{"n_layer": 11, "n_experts": 128, "experts_per_token": 4, "activation": "reglu", "routed_scale": 2.5, "balance_bias": false, "init_std_router": 0.0134, "lr_router": 0.00063, "norm": "rmsnorm", "norm_eps": 1e-06, "tie_embeddings": false, "optimizer": "soap_variant", "dataset": "wikipedia_en"}
Below are experts of layer 5 (counted from 0) of a mixture-of-experts language model. Rows are named router (the router's row for the expert), gate (a neuron's input weights, with its number), up (a neuron's input weights, with its number), down (a neuron's output weights, with its number) and show model dimensions 0-127. Each number is 128 + 24 x the weight over its row's rms, rounded and kept within 0 to 255.
Before each expert's rows: "comes after" lists some tokens at least twice as common just before its tokens as in all text; "comes before" lists some tokens at least twice as common just after its tokens as in all text. This comes from a sample of Wikipedia text that the model never trained on. Tokens count by the router's weight.

# expert 12
comes after: " the", " The", " a", " in", " his", "'s"
comes before: " of", ".", ",", " and", " in", " to"
router [108  98 148 147 142 117 117 112 137 128 120 120 146 104 150 112 142 125 129 167 125  86 158 149 154  94 139 143 117 142 123  78 162 134 127 114 124 124 118 138 176 121 153 128 114 121  93 125 155 126 138 146 158  97 162  72  94 183 122  79 131 176  83 143 125 118  93 118  87 128 146  88  75 149  97 114 108 123 147 103 124  99 125 106 159 131 135 138 172 128 104  99 122 131 118 172 118 135 155 111 101 105 105 118 103 116 149 139  87 162  86 127 133 164 111  98 115  98 115 152 149 121 146 148 104 142 131 152]
gate0 [147 148 129 103 103 173 135 107 109 157  97 124 171 120 141 170 107 111 151 138 114 111 125 183 138 127 144 139 176 145 117 153 121 123 123 137 103 152  89 154 179 141 127 103 129 112 120  93 117 146 154 108  91 123 120 138 163 119 174 134 118 119  95 128 109 125 158  76 158 153  97 145 127 113 167 110 121 140 146  93 129 135 118 102 137 170 107 167 138 136 147 134 165 116  98 130  66 115 119 124  96 123 105 103 128 145 110 170 119 118  99 114 109 182 145 155 168 130 166 116 131 154 145 143 109 134 158 142]
up0 [148 111 127 156 172 124 116 155 147 154 101 115 102 128 131  98 108 129 134 116 106 142 101 117  95 127 112 154 164 121 107 132 114  99 125 127 168 166 147 134 120 151 135 100 169 134 113 195 116  97 116 146 136 168 139 104 117 108 119 172 145 121 136  99 147 164 118 131 105 150 114 125 115 140 125 128 122 137 178 155 140 129  99 130 109 136 137 165 164 117  76 158 129 154 140 137 154 131 133 165 116  82 167 110 131 132  97  82 142 161 155 135 124 158 111 151 133 195 181 106 139  98 165 107 143 116 110 134]
down0 [ 96 105 143 127 149 119 113  98 137 122 114 113 142 134 118 134 132 144 132 135 122 150 139 115 110 157 115 145 124 166 101  52  81 161 161  92  98 137  88 140 109 131 160 110 115 145 152 150 121 103 138 152 112 150 133 140 164 187 136 179  96 137  84 128 153 129  79 114 119 158 134  81  88  96 170 127 155 135 135  89 142  95 110 130 151 101 149 113 101 120 112 123 152 136 137 105 143 160 165 140  96  88 127  91 126 138 148 139 146 152 113 131  94 141 121 140 124 102  99 154 139 121 150 116 134 125 132 175]
gate1 [ 72 127 121 147 132 132 111 137  97  99 133 152 113 126 159 107 134 118 117 123  86 125  86 105 136 149 105  98 158 150 121 146  98 139 179 133 168 122 155 111 173 170 122 142 152 114 110 154 122 113 119 114 132 130 141 165 134 146 144 115 137 198  77 122 125 143 122 121 173 149  99 144 118 133 100 128  96 127 138 127 117 127  86 153 129 158 120 161 165 118 124 145 123 109  99 143 131 113 162 170 136 118 110 121 112 110 104 122 106  79 167 124 114 136 158 119 123 134 120 125 150  76 169 173 132  91  83 152]
up1 [175 112 173 118  95 131 134  99 137 128 159 139 135 132  84  96 119 132 149  77 137 115 139 185 135 173 109 121 127 139 138 143 160 139 119 169  98 130  90 134 115 129 126 147 106 153  97 148 114 140 185 123 117 124 143 123 110 130 105 127 153 111  98 100 155 106 135  84 124 129 140 148 118 131 119 148 154 120 108 153  92 125 165  81 135 102 167 121 129 121  95 136 111 122 191 141 204 168  93 144 120 116 145 117 148 125  94 168 143 122 138 143 114 118 137 151 120 122 142 129 138 108 158 134 110 108 172 117]
down1 [133 122 132 138  95 111 164 143 102  96 148 159 131 112 130 117 127  98  90 141 133  96 124 146 130 110 143 204 104  98 130 167  94 119 102 146  70 117 111 132 131 105  97  97 105 111 162 137 106 131 123 166 162 152  88 139 123 104 152 129  94 147 115 130 130 115 151 137 139 134 152 166 156 108 112 124 152 171 110 154 108 169 167 131 113 134 140 157 136 142  61 106 134 102 138  84 150 137 162 130 164 127 135 147 148 121 143 117  87 146 121 148 127 113 170 148 146 172 152 152 133 127 107 147 112  98 108 129]
gate2 [144 151 101 126  93 126  80 135 152 142 126 121 137 139 158 122 144 132 106  75 120 117 138 154 138 121 142 128 101  89 154 113 113 142 138 135 147  82  85 171 120 154 120 131  89  97 130 112 102 124 103 138 123  99 128 142 129 123 141  88 145 159 125 139 156 109 100 170 124 123 146 126 123  68 116 158 115 128 134 109 124 103 114 118 136 150 183 130 109 167 107 138 103 164 140 133 149 129 178 132  84 117 149 130 169 139 158 148 114 127  70  99 123 195 125 125 138 148  95  96 152 115 131 156 151  95 117  97]
up2 [102 127 127 164 130 133 192 128 129 128 138 137 113 124 107 114  81  72 180 162 152 142 119  95 132 109 131 116 156 156  96 122 147 120 137 158 160 153 145 115 148  62 125 138 132 150 131 170 125 126 132 146 121 135 102 125 152 101 137 114 138 122 101 118  99 154 171  96 122  95  96 113 139 202 147 129 136 130 123 141 137 128 141 132 100 134 116 143 133  89 137 121 135 105 114 149 113 137  62 115 132 123  99 136  81 148 100  89 112 152 162 152 115  71 125 160 130 100 120 159 137 121 110 120 109 116 129 133]
down2 [114 146 116 101 164 105 124 178 165 123 142 132 174 104 102 177 129 158 118 127  99 143 156 128 121 123 109 146  89 190 122 159  83 133 128 157 121 125 141 126 127  99 170 136 163 123 149 108 144 115 141 143 147 126 148 112 137  76 165 131 101 124 141 136 160 192 123 134  89 107  76 142 145 131 171 115 143  86 125 125 126 129 114 108 166 152 135 107 128 114 182 111  93 136 145 110  83 120 122 171 132 132 102 119 123 117 119 106 150 118 158 122 125 181 127 122 108 125 143 132 113 126 104 106 122 156 146 133]
gate3 [ 91 185  92 168 124  89 166 131  69 105 145 108 126 116 114 125  73 145 148 133 162 101 128 145 112 112 108 162  88  94 142 109 141 158 147 143 121 170 120 137 158 114 138 121 127 122 138 107  86 127 105 142 127 101 106 141 132 125 163 102 111  85 185 121 107 136 152 142 136 137 134 139  85 104  98 118 164 117 100 139 141 163 125 146 148 117 150 109 148 113 118  98 121  85 149 136 105 113 157 129 110 104 133 101 117 179 120 134 137 121 122 159 126 108 145 111 162 114 166 124 166 156 111  95 153 125 128 149]
up3 [147  82 179  99 156 147 116 145  99 147 109 135 138 103 138 119 187 147 110 119 121 183 121 129 137 129 151 120 171 138 140 143 123 123 109 144 136 104 148 130 101 106  76 183 115 144 126 114 183 121 139  96 116 172 145 114 123 109 119 148 148 140  78 107 141 123 112 142 110 107 141 120 141 136 174 134 100 158 146 115 127 105 125  99 121 148  98 115 119 138 129 149 131 172  99 125 153 155  76  93 106 159 105 125 132  92  99  80 111 125 148 119 137 139 140 123  92 154 111 113 105 109 155 143 107 124 172 154]
down3 [105 124 103 156 168 148 118 136 132 147 129 137 166 116 117 148 103 133 150  94 128 124 162  90 121  98 141 147 111 127 122  97 130 109 102 137 140 126 117 119 166 124 150 108 116 122  99 101 179 186 124 136 139 130 158 100 140 101  83 131 142 107  99 150 127 123 144 124 115  97 121 146 130  92 177 162 120 123 115  97 143  94 167 114 119 176 103 137 142 137 149 130  78 157 122 121 168 124  92 134 162 156 157 164 133 133 115 126 112 123  77 119 127  98  79 171 127 102 134 121  99 194 125 147 112 147 115 134]
gate4 [100 126 156 130 130 116 144 132 118 152  87 120 103 140 170 144 156 110 115 120 127 103 161 108 140 168 128 157 165 101 131 134 135  90 142 135 177 166 170 161 142 133  88 144 154 115 153 107  86 142 111 142 158 108 115  74 108 111 122 120 162 157 131 137 141 136  93 118 137 123 109 161 108 123 133  98 167 154 117  86 149 120 118 106 118 106 101 101  99 153  93 124 107 142 121 122 103 153 171 121 100 134 107 110  80  93  78 148 129 172 135 118 101 159 116 137 108 120 142 111 149  77 110 127 104 103 117 111]
up4 [129 139 119 164 124 186 141 165 131 116 129 103 128 109 139 167 110 131 126 136 120 124 110 116 130 136 135  99 118 113 115 112  90 180 110 115  70 124 104  90  99 131 156 118 100 121 159  86 153 142 165 120 102 120 125 157 122 161 136 163 146 113 133 103 150 127 162 156 112 128 159 100 148 116 143 122  80 114 111 167 144 109 153 152 111 105 150 141 105 103 166 104 121 107 132 151 144 101  82 145 160 124 138 154 155 162 174 125 157 103 130 108 130  75 116 158 145 137  80 161 152 167 105 130 105 127 112 133]
down4 [146 119 129 114 109 154 104  88 135  61 154 139 114 140 115 143 167 131 132 112 106 152 104 185 115 117 158 179 121 115 142 106  92 116 120  92 135 122 100 135 163 159 143 123 150 157 115 105 113  99  99 181 103 134  91 169 136 145 116 106 122 128 150 141 144 150 122 102 146 155 108 122 151 103 169  86 172 144 109 138 139 126 131 159 137 114 123 115 114 121 120 153 141 107 145 129  97 117 116 113 111 139 133 130 145 162 115 135 134 119 160 153  80 129 162 129 115 156 136 162  88 136 111 182 135 195 114 122]
gate5 [142 148 117 113 158 148 171 118 144 137 113 158  96 119 121  91 101 105 174 146 192 131 131 133 107 121 153 140 176 136 155 165 112 128 138 111 117  92 140 152 144 168 120 100 120 130 128 172 177 108 157 138 125  99  84 106 102 132 147  99 147  97 149 159 183 130 127 118 110 129 163 164 141 160 151 136 168 119 141 107 148 111 140 136 116 162 142 122 160 144  97  97 154 118 117 147 154  96 146 150 187 145 112 151 118 103 126 148 123 110 162 105 119 135 150 115 118 123  83 140 107 112 114 108 130 143  99 122]
up5 [118 142 132 139  96 109 110 155 102  74 133 100 129 149  96 174 140 134  70 100  95  90 143 119 172 150 127  91  81 113 131  88 141 111 118 137 158 176 116  96 113 112 174 117 151 127 118 125  90 150 137 150 127 128 140 108 147 132 122 169  98 110 105 158 118 105 154 116 154 103  94  76 118  95 138 160 145 135  98 122 128 127 154 149 127  84 115 121 113 115 113 193 109 162 142 129 139 170 117 100  75 116 151 124 140 119 131 129 123 119 142 156 123 119  95 138 139 137 138 103 133 154 114 140 151 114 136 123]
down5 [166 183 160 134 145 107 128 144 122 103 157 149 135  96 192 130 164  84 151 125 127 128 152  97 127 110 100  98 110 144 144 114  94 139 134 125 165 167 158 129 142 107 132 113 129 156 131 106 150 139 109  94 167 124 118 141 115 122 116 118 153 118 147  82 109 143 145 155 167 141 113 122 126 117 117 138 117 119 138 124 141 140 170 105 148 149 115 131 115 153  66 144 112 148 127 107 102 160 177 128 131 120 112  76 123 179  77 138 118 108 103 127 129 112  58 123 134  97 117 128 109 147 106 114 147 129 157 147]
gate6 [137 179 130 144  72 112 111 133 128 161  90 135 132 140 149 104 134 129 107 164 103 148  77 135 108 104 117 156 129 118  92 104 164  98 127  92  84 155 114  97 141 140 121 129 149 103 129 120 141 112 113  95 129 119 142 105 142 161 120 135 128 134 124 135 109  88 144 122 128  93 107 142 129 142 133  99  97 137 166 118 115 124  91 158 116 102 178 121 156 114 131 128  79 110 121 120 138 142 155  91 144 129 137 134 136 127 193 133 122 114 141  97 117 124 117  42 127 158 141 101 123 139 112  77 140 135 156 171]
up6 [137 116 123  89 113  95  88 121 128 119 111 119  94 142 133 115 136 146 144  83 166 135 162 144  97 143 139 137 119 111 126 139 110  85 123 106 174 101 132 163 129 163 123 138 157 129 122 119 116 123 151 124 133 142 144 140 120  83  99 119 102 105 140  79 118 111 116 121 115 122 150 119 156 154  94 119 148 110  88 106 123  86 135 102 130 139 116 104 141  83 126 135 137 146 147 121 124 108  96 115 126  69 178 147 193 117 161  98 116 142 109 134 192 147 172 124 136  95 114 117  95 169 127 153 165 119 111  92]
down6 [120  98 162 112 143 112 169 116  95 120 128 115 109 139  80 140 131 106 133 117 134 114 129 123 140 136 160  82 132 127 100 109 140 155 144 156 111 115 109 113 110 126 151 140 128 130 122 167 104 130  89 126 154 101 154 138 133 131 154 114  75 111 158 157 167 135 139  77 149 112 127 127 128 130 109 128 154 142 132 107 113 171 122 134 114 143 112 156  95 104  91 151 103 120 105 128  70 133 141 102 147 115  78 157  65 138 124 112 127 134 113 130 151 152 165 175 150 124  63 161 105 109 157 123 170 102 102 103]
gate7 [132 103 133 154  88 129 175 120 134 165 126 109 131 116 107 142 122 177 137 198 144  89 139  70 102 110 147 112 118 103 106 146 109 156 159 130  67 120 149 117 134 122 136 127 131 119 153 143 144 191 107  87 105 144 148 140 153 122 133 157 149 146 134 132 168  98 108 134 120 158 125 132 138  98 137  98 132 125 129 109 132 149 156 149 123 168 143 124 153 103 141 135 133 162  85 155 113 143 171 113 138  72 116 120 100 137 111  85 156 122 104 108 177 129 132 147 121 122 106 148 135  97 131 123 145  95 151 129]
up7 [123 138 128 124 156 136 124 147 136 115 130 136 123 131 113 126 117 154 120 128 155 126 128 133 112 163  89 155 111 123 164 122 106 147 116 141 127 120 102 170 110 152  97 149 118 159 212  94 139  89 119 117 109 116 117 138 133 170 114 142 129 148  87 182  88 114 137 150 139 120 117 142 136 133 128 134 155  83 152 162 109  96 119 131 138 144 112 116 167 128 112 112 130 136 118 125 156  86 109 121 138 122 151 145 156 121 140 145  70 131 153 111 114 194 111 172 144 124 126 166 120 123 173  64 177 119 133 162]
down7 [142  97 124 146 110 143 151 164  96 164  84 131 149 126 104 147 126 151 126 134 123 129 117 112 148 162 159 100 180 146 130  96 158 108  91 116 121  94 126 155 130 153 154 126 134 133  86 101 137 164 151 125 156 137 124 126 120 148 137 113 120 150 118 144  66 146 133 166 167 125  83 142  98 112 128  67  86  84 110 123 134 167 102 138 143  87 111 143 120  97  90 128 111 143  90  99 177 130 114 115 140 103 143 155 150 131  99 128 142 100 154 117 142 122 107 157 160 131 152 131  99 118 114 125 144 147 126 168]
gate8 [ 95  99 156 174 129 111 109 131  90  95 137 129 150 154 163 116 130 163 112 111 124 141 126 100 137  97 112 134 147 128 131 149 110 113 117 117 149 110 122 104 128 140 139 127 169 154 129 167 149 167 153 127 148 114 181 114 101 171 136 117  99 141 108 133 177  91 151 163 123 145 120  97 183 148 115 139 110 128 156 111 112 115 131 140 121 129 138 119  87 147 125  90 119 150 104 111 138  88 147 104 166 171  74 149 166 139 103  96 121 123 129  92 130 124 126 129 116  90 115 104  79  69 122 129 131 114  97 150]
up8 [ 83 139 103 166 130 110 128 161 138 164  88 118 154 122 151 143 162 141  95 120  86 121 120 161 156  99 149 158 146 128 118 150 149 160 103  78 160 130 158  98  84 104 157 147 132 175 112 150 140 117 152 115 113 132 162 136 118 124 129 110 156 154 120 123 130 111 121 184 161 107 118  98 143 130 130 134 134 104 137 124  98 101 107  97 183 140 117 124 132 181 136 123 123 155 140 134 138 110 126 112  94 124 157 142 136 122 115 115 105 128 107  69 119 146 121  83 140 118 120  96 183 154 121 146 142  87 149 154]
down8 [ 87 134 161 115 130 108 126 129 172 134 160 119 116 115 111 119 106 113 128 136 143  71  92 115 163 113 172 146 139 145 147  97 106 164 144  95 169 130 103 164 122  78 127 142 140 119 112 170 117 138 116 135 152 166 125 139 117 153  84 113 172  76 180 129 123 177 147 148 168 133 111 145 106 131 118 155 111  88 148 117 153 114 143 129 157 128 122 112 154  73  98 131 137 153 105 141 130  91 164  86 148 160 112 129 100 154 127 162 131 111 106 148 111 118 131 153 135 149  97 140 126 123 116 135 125 139 157 112]
gate9 [129 133 182 143 114  78  97 153  99 155 115 126 133 157 156 128 120 125  70 168 148 127 119 101 131  93 137 108  98 142 117 121  78 116 132 148 118 165 137 173 128 181  98 151 128  91 108 117 123 114 152 155 146 156 149 125 136 131 138 107 155 112  66 152 112 170 109 120  88 153 139 133 140 157 181 151 119 122 117 124 109 115 108 133 104 111 130 127 126 138 169 166 147 134 112 155 152 119 161 125 140 128 158 140  98 133 107 118 132 165 139  97 155 111 145 125  96 142 108 157  77 101 131 119 157  98 128 127]
up9 [165 162  97 110 164 184 165 122 116 113 153 125 112  96  84 127 171 128 143 102 120 140 155 177 136 172 120 132 142 109 144 142 165 147  98 133 110 116 127 138 117 132 158 117 127 157 153 151 145  96 102 133 111 113 135 140 125 106 127 160 120 145 182 112 117  93 152 105 189  90 109 136 122 101  71  82 134 113 119 140 138 138 166 141 128 118 138 152 136 120  67 116 157 141 134 128 113 141 111 143  88 147 122  88 161 155 142 133 146  91 130 146 130 141 125 157 125 155 117 118 162 157 103 142 120 131 125 158]
down9 [114 102 149 132 141 107  98 136 153  74 119 127  81 147 143 145 156 139 112 147 165 125 141 121  94 104 152 133 127 101 157 156 122 155 129 115 143 124 155 117 121  96  89 155 124  98 129 140 140 134 115 105 121  95  73  89 126 124  84 118 181 159 126  94 134 136 151  98 116 154 131  93 138 136 128 142 146 100  85 175 101 126 151 100  75 146 143 159 117 121 145 150  93 144 117 145 144 134 156 125 128  87 139 104 180 140 162 127  90 138 139  96 180 142 121 145 148 132 127 135  89 123 135 133  85 140 151 114]
gate10 [110 147  98  96 141 161 146 157 164 119 159 117 122  81 149 125 130 124 169 123 154 151 107 145 107 105 163 127 106 150 100 145 130 132  95 135 118 149 123 123 124 109 119  98  95 107 133 122 116 163 103  85 139 188 153 102 140 113 134 171 130 119 136 114 102 166 124 119 120  76 113 136 121 154 134 119 134 125 102 117 138  81 127 105 167 101 111 186 134 170 142 144 123 145 151 156 118 141 122 104 167 118  96 119 156 139 122  88 127 164 160 116 119 152 140 172 151 118  88 142 120 113 113 152 153 100  84 171]
up10 [121 144 118 130 137 160 114 121 150 132 172 123  99 105 164 133 104 151 158 113 143 159 106 131 138 119 150 109 121 152 121 121 105 126 131 136 111 136 128 135 128  79 110 119  74 108 131 111 105 150 122  80 108 186 109 114 111  93 136 133 103 136 122  72 106 162 143 134 101  88 117 141 116 162 127 137 154 133 120 136 111  99 111 100 183 104 108 168 134 179 139 150 118 140 161 125 121 142 102 105 101 131 110 108 160 145 136 110 120 182 135 137 135 158  98 156 130 152  94 148 136 149 139 143 185 115 110 193]
down10 [137 144 145 163  78 167 113  98 176  99 105 123 147 151 136 120 124  91 113 140 149 172 153 119 120 125 111 138 136 162 100 197 138 128 127  90 152 119 160 136 124  80 128 139 149 106 156 155  92 107 117 148 119 106 100 135 133 116 160 124 148 119 165 132 108 119 140 111 175 143 137  92 103 112 100  72 105 135  75  86 125 102 126 153 133 146 153 114 174 128 120 122 128 120 122 132 156 137 106 121 135 145  79 144 120 111 107 162 166 128 128 132 141 144 121 174 115 139 115 132 145 165 114 133  83 122  97 127]
gate11 [126 120 139 144 138 124 146 139  87 129 170 154 160 164 130  95 138 168 151  80 139 113  95 122 156 116 150 160 148 140  63 169 147 108 143 180 128 116  95 116  90 133  74 208 134 117 109 118 134 114 128 146  99  99 148  84 118 145 119  97 133 129 140 126 154 124 127 126 151 137 149 128 142 142  82 158 153 117  99 132 142  89  93 124 106  90 133 117 153 136 138  95 156 123 142 112 130 128 103 112 101 127 105  85  75 145 139 120 137 132  99 114 119 123 129 141 118 106 107 170 126 125 132 163 134 133 134 134]
up11 [117 134 141 117 132 181  63 112 134 124 107 123 130 133 149 107 131 108 166 185 125  96 136 126 179 106  72 126 147 140 125 107 109  91 111 154  90 154 124 169 127 125 126 155 113 125 123 119 150 134 154 120  70 114 163 149 116 139 142 156 113 148 124 130 128 178 135 115 145 109 139 132 170 143 108 110 141 108 140  99  82 138 123 111  99 131 151 123 124 162 107 140 144 114  94 148  98 113 117 147  77 137 147 153 154 106  76 125 146 110 153 168 148 136 117 126 135 173 138 125 172  94 132 133 146 122 133  95]
down11 [153  81 164 112 125 105  95 107 123 132 138 114 111 129 148 118 156  94 147 154 164 127 128 113 155 111 118 110 124 108 138 147 111 112 146 154 102 135 139 125 140 119 169 118 104 109  99 142  85 141 142 160 158 116 109  97 153 142 121 132 123 149 141 127 124  91  79 128 130 125 115 129 180  89 140  87 138 119 110 141 121  78 163  78 105 109 115 155 123  92  86 115  68  97 162  84 142 155  83 161 113 127  99 151 139 147 145  89  88 134 142 126 122 133 144 136 102  73 143 123 114 133 120 120 134 137 125  88]
gate12 [104 111 115 152 119 119 145 125 165  92 117 157 159 103 135 112 130 101 138  66  98 119 150 161  96 140 166 138  86 144 103 122 110 139 150 124 111 150 119 173 135 113 147  53 113 114 132 148 117 147 122 127 104 149 117 103 142 161 132 159 130  95 107 144 138 131 156 139 101 140  97 126 125  81 120 148  98 155 159  92 124 141 145 107 114 129 173 174 156 137 102 143 153 117 172 174 143 142 117 117  86 118 146  93 116 140 129 131 122  90  97 140 123 155 118 113 120 161 128 131 142 107 130 135 162  93  88  93]
up12 [131 113 148  95 139 143 121 168 125 103 141 119 118 121  98 105 135 118 101 154 155 145 156  83 130 143 109 111 125 132 119 116 137 125  89  96 134  99 131 133 137 120 140 197 119 118 104 131 123  95 129  76 176 122 147 161 154 120 135 105 144 143 178 140 106 141 137 160 134  72 138 112 137 154 135 141 131 111 108 109 167 116  90 113 149 150 116 114  95 105 157 151 154 143 103 108  96 156 129 133 137 145 166 159  65  89 118 139 118 151 143 122  89  87 118 103 113 132 101 148  91 147 131 167  89 156 105 146]
down12 [124 111 139 143 155 165 150  96 106  87 134  93 134  97 122 134 159  97 111 112 138 189 134 148 164  98 162  81  93 141 121 106 138 109 107 125 118 128 114 171 114 128  91 157 115 105 128 122 170 135 170 179 172 114 142 129 117  84 129 119 170 163  77 112 123 150 166 124 127 102  89 134 113 126 135 148 164 131 118 159 180 111 122 114 130 124 144 132 130 116 157 110 123 131  97 109 159 134 152 140 127 165 148 103 123 103 101 107 135 131 141  85 128 129 119 171 117 132 128 126 170 105 145 118 161 160 129 136]
gate13 [125 189 120 147 140 108 105 112 117 159 139 178 102 132 111 128 173 122 104 137 120 116 111 132 153  92 146 115 118 108 138 144 114 142 141 122 157 105 126 126 131 116 128 133 118 140  82 103 100 135 146  52 115 105 125 146 137 121 128 102 174 136  97 127 169 152 164 140 146 107 104 171 106 153 124 135 105 121  69  82 117 174 118 109 172  95 112 146 160 129 130 140 122 128  91 176 123 134 147 152 106 180 127 131  98 105 133 109 126 148 109 179 158 124 134 160 127 140 170 133 143 117 114 137 126 116 112 111]
up13 [142 104 125 144 105 114 148 149 150  82 122  94 125 163 137 168 100 139 142  96 130 136 124 147  93 173 100 170 128 127 104 135 113 122 156 118 121 114 133 158 112 128 131 123 117 117 182 173 149 117 117 200 137 162 125 126 114 149 109 149 104 138 153 149 116 125  96 126  84 164 132 130 166 124 119 125 117 142 155 174 161 113 123 166  98 144 149 127  99 121  97 121 121 145 154  95 126 140  91  92 153  99 170 131 151 154 131 133 120 114 147  56 123 169 147 115 165 153  99 109 110 112 109 129 123 143 114 134]
down13 [162 151 145 139 121 151 130 157 137 110 104 129 102 129 147 137 101 127 124 154 137  96 144 122 101 154 135 138  92 130 119 112 119 148 110 123  95 108 157 197  96 100 125 170 148 105  94  92 149 100 102 123 122 128 118 113 128 143 182 115 122 142 114 157 158 106 148 107 137 128 114  96 138 114 140 133 137 100 156 100 132 117 136 107  94 104 123  99 124 121 116 117 168 135 181 101 122  96 100 154  97 163 102 108 121 150 148 160 101  88 113 149 169  93  97 124 154 148 146 172 137 118 137 180 106 136 139 187]
gate14 [140 156 186 106 134 106 139 153 140 175 106 131 132 127  75 144 142 128 101 162 139 151 155  60  97 141 121 123  80 117 141 147 123 105 135 123 104 140 144 140 141 157 130 169 147 139 144 117 122 124  94 130 139 136 145 105  77  94 105 131 121 122 130 128 114 132 177 146 133 173 145  84 163 107 124 135 157 118 144 105 113 129  96  89 106 137 121 145 145 113 135  70 157 100 130 141 147 146 120  85 132 119  74 118 157 142 135 108 107 119 139 114 167 132 151 109 127 143  97 121 125 112 159 148 164 156 177 130]
up14 [124 112 113 149 159 101 130 146  95  89 150 139 134 151 135 113 144 171 139  90 136  91  78 156 135 140 118 140 125 103 130 110 124 106 128 119 160 129 117 120  97 121 121 102 116 127 108 181 161 165 164 108 117 114 101 175 156 151 119 115 139 130 141 115 134  82 100 125 142 117 128 156 111 158 122 148 137 111 127 148 158 112 171 163 134  93 137  95  83 151 169 198  88 155 131 116  97 129 110 148 122 149 150 135 106 140 136 164 118 145 126 129  85 116 130 150 142 117 131 135 119 174  88 102 107 104  83 112]
down14 [122 150 130 111 140 138 123 109 115  99  97 124 102 140 131 109  87 111 121 122 138 147 120  93  88 102  81 157 163 163 162 132 151 103 119 156 102 141  70 117 120 143 119 174 106 150 180 116 138 112  95 107 101 144 106 126 178 149 152 127 126 145 148 119 120 108 121  98 102 130 129  65 149 113 156  95 120 158 146 141 172 138 133 128 125  89 113 136  96 122  71 154  93 112 120 156 115 106 119 131 115 109 150  94 165 122  88 159 143 123  93  95 131 120 152 175 115 137 132 129 164 141 126 109 119 125 119 115]
gate15 [165 157 119 123 116  90 144 110 153 114 142  79 161 123 170 119 100 148 140 113 112 121 156 129 134  97 128 112 136 160 163 132 149 104 158 136 124 114 138 156 187 155 139 129  83 119 127 112 115 129  98  80 111 179 115  94 141 159 133 164 121  88 138 104 108 127 166 137  66 123 152 138 114 155 155 160 110 142 147 123 132  83 161 131 125 144  74 115 141 134 134 131 125 140 124 161 117 166 152 140 104  91  96  96 118 129 122  75 101 127 114 100 123 112 145 132 133 127 100 146 137 117 146 142 124  87 109  97]
up15 [123 137 125  80 101 110 122 155 142 102 119 105 148 121 178  99 141 112 119 113  92 129 116 149 165 157  43 151 100 128 139 141 120  93 151 110 133  95 119 160 174 172 148 125 165 136 136 110 122 129 121 149 134 163 106 107 137 155 113 135 107  86 132 137 128 121 140 117 103 110 131 127 119 169 116  94 124 116 133 162 141 148  99 163 128 139 134  98 113  96 131 155 110 149 143 149 151 149 129 167 114 109 121  79 138 143 147  97 134 113 152 160 133 127 112 124 173 155 116 167 116 116 107  81 113 135  65 112]
down15 [103 133 170 144 141 152  93 144 151 144 125  85 159  68 148 150 116 120 123 144 146 118 125 118 116  92 135 134 151  87 131  78 160 147 102 115 108 136 132 128 184 159 151 154 114  80 132 107 150 139 102 133 134 130 163 104 144 163 108 190 111 111 157 132 166  87 129 130 134 106 113 106 123 124 102 180 133 142 103 115 108 119 149 115 152 151 108 142 161  98 157 116 139 141  90 127 162 142 124 101 116 117 137 149 137 163 119 141  77 130 130 114 123 105  82 148 146 129  98 114 150 154 145 149 150 112 102 155]
gate16 [130 127 142 152  91 125 100 135 106 148 109 110 161 106 145 173 103 103 139 114 114  99 109 106  98  96 126 118 120 141  81 105 146 111 122 131 116 140 119 148 166 128 130 121 116 129 132 126  89 105 164  83  89 139 179  63 132 144 145 110 134 167 149 127 129 161  86 131 125 137 132 132  86  74 164 146  96 120 106 128 152  86 112 136 137 111 178 164 134 149 119 125 109 132 151 153 143 132 182 105  86 152 144 137 157 139 134  69 138 110 109 161 152 173 132 155 137 128 121 107 126 132 129 131 116 123 122 114]
up16 [112 128 179 153 116 123 138 124 109 137 125  82 160 112 125 156  98  98 133 108 119 125 138 117 103 113 101 137 115 138  85 128 106 122 128 134 161 120 135 142 142 130 118 146 125  89 115 147 107 107 145  72 115 164 143  82 126 159 154 117 130 125 140 117 113 167 111 111 124 140 160 146  88  57 140 155 115 111 115 121 112 139 126 132 140 124 180 169 108 140 149 109 129 159 155 164 158 104 202 120  92 153 104 127 112 126 136  97  90  98 113 159 155 176 157 152 157 149 129 115 145 173 133 136 118 126 116 120]
down16 [ 74 130 151 154 142 169 122  77  88 117  89 112 130  94 108 149 111 117  97 140 112  94 142 109 100 101 110 122 150 140 136 152 119 164 149  98 117 117 112 142 168 121 166 100 127 176 150 143 146 128 170 123 135 100 137  83 148 156  87 125 117 127 125  93 129 127 159 128  87 129 108 135  82 122 123 118 139 111 142 136 120 160 124 112 109 147 127 168 112 172 130 111  91 142 113 138 153 139 149 153  94 149 123 119 110 152 140  88 130 125 136 171 139 150 119 145 112  91 164 166 144 170 138 149  75 126 122 152]
gate17 [119 143 120 151 129 138 157 135 152 147 125 161 170 129 110 191 159 146 115 127 142 138 113 123 151 131 120 116 115 150  96 124 127  78 112 122 157 165 122  91 118  88 153 130 145 116 155 100 118 122  95 162 115  99  91 135  72  92  90 127 115  89  96 139 177 138  94 133  81 174 137 131 154 102 130  87 115  95 165 113 116 112 146 119 118 131 129 122 155 105 101 156 169 120 116 111 151 132  86 148 126  90 128 119 144 149  80 123 122 137 107 140 153 118 124 111 148 145 163 118 151 126 123 123  77 141 124 156]
up17 [117 170 144 134 130 144 117 111 105 126 106 115 125 140 133 111 124 132 185 151 101 181 130 114  92 112 158 137 120 151 113 120 124 147 104 177 128 154 123 167 140 140 125 137 133 144 154 152 157 117 125 107 129 156 165 148 141 108 127 124 108 110 147 124  81 112 139 149 146 109 153 135 146 157 118 167 132 114  71 105 139 170 122  96 161 125  78 164 120 119 109  91  99 128 124  91 169 163 133 164 162 171 164 132 117 148 145 114 118 172 130 126  96  95 140 155 186 127 109 132 142 109 154 151 153 140 112  99]
down17 [139 132 174 140 117 140  77  99 170 111 212 157 144 109 156 169 104 120 123 126 153 129 107 110 160 133 137 136 137 142 193 100 151  95 103 162 134 117 134 159 149  95  98 119 119 125 109 128 130 121 142 149  95 116 134 126 112  96 113  87 150 172 136 103 109  79 133  98 119 154 137 134 166 158 121 156 133 153  86 126  93 165 136  90 141 160  96 136 133  88 147 108 110 148 122 151 134 121 142  88 140  98 117  94 114 137 138 138 136  98 128 121 117 126 142 135 125 131 100 142 149 129 107 142 135 102 154 104]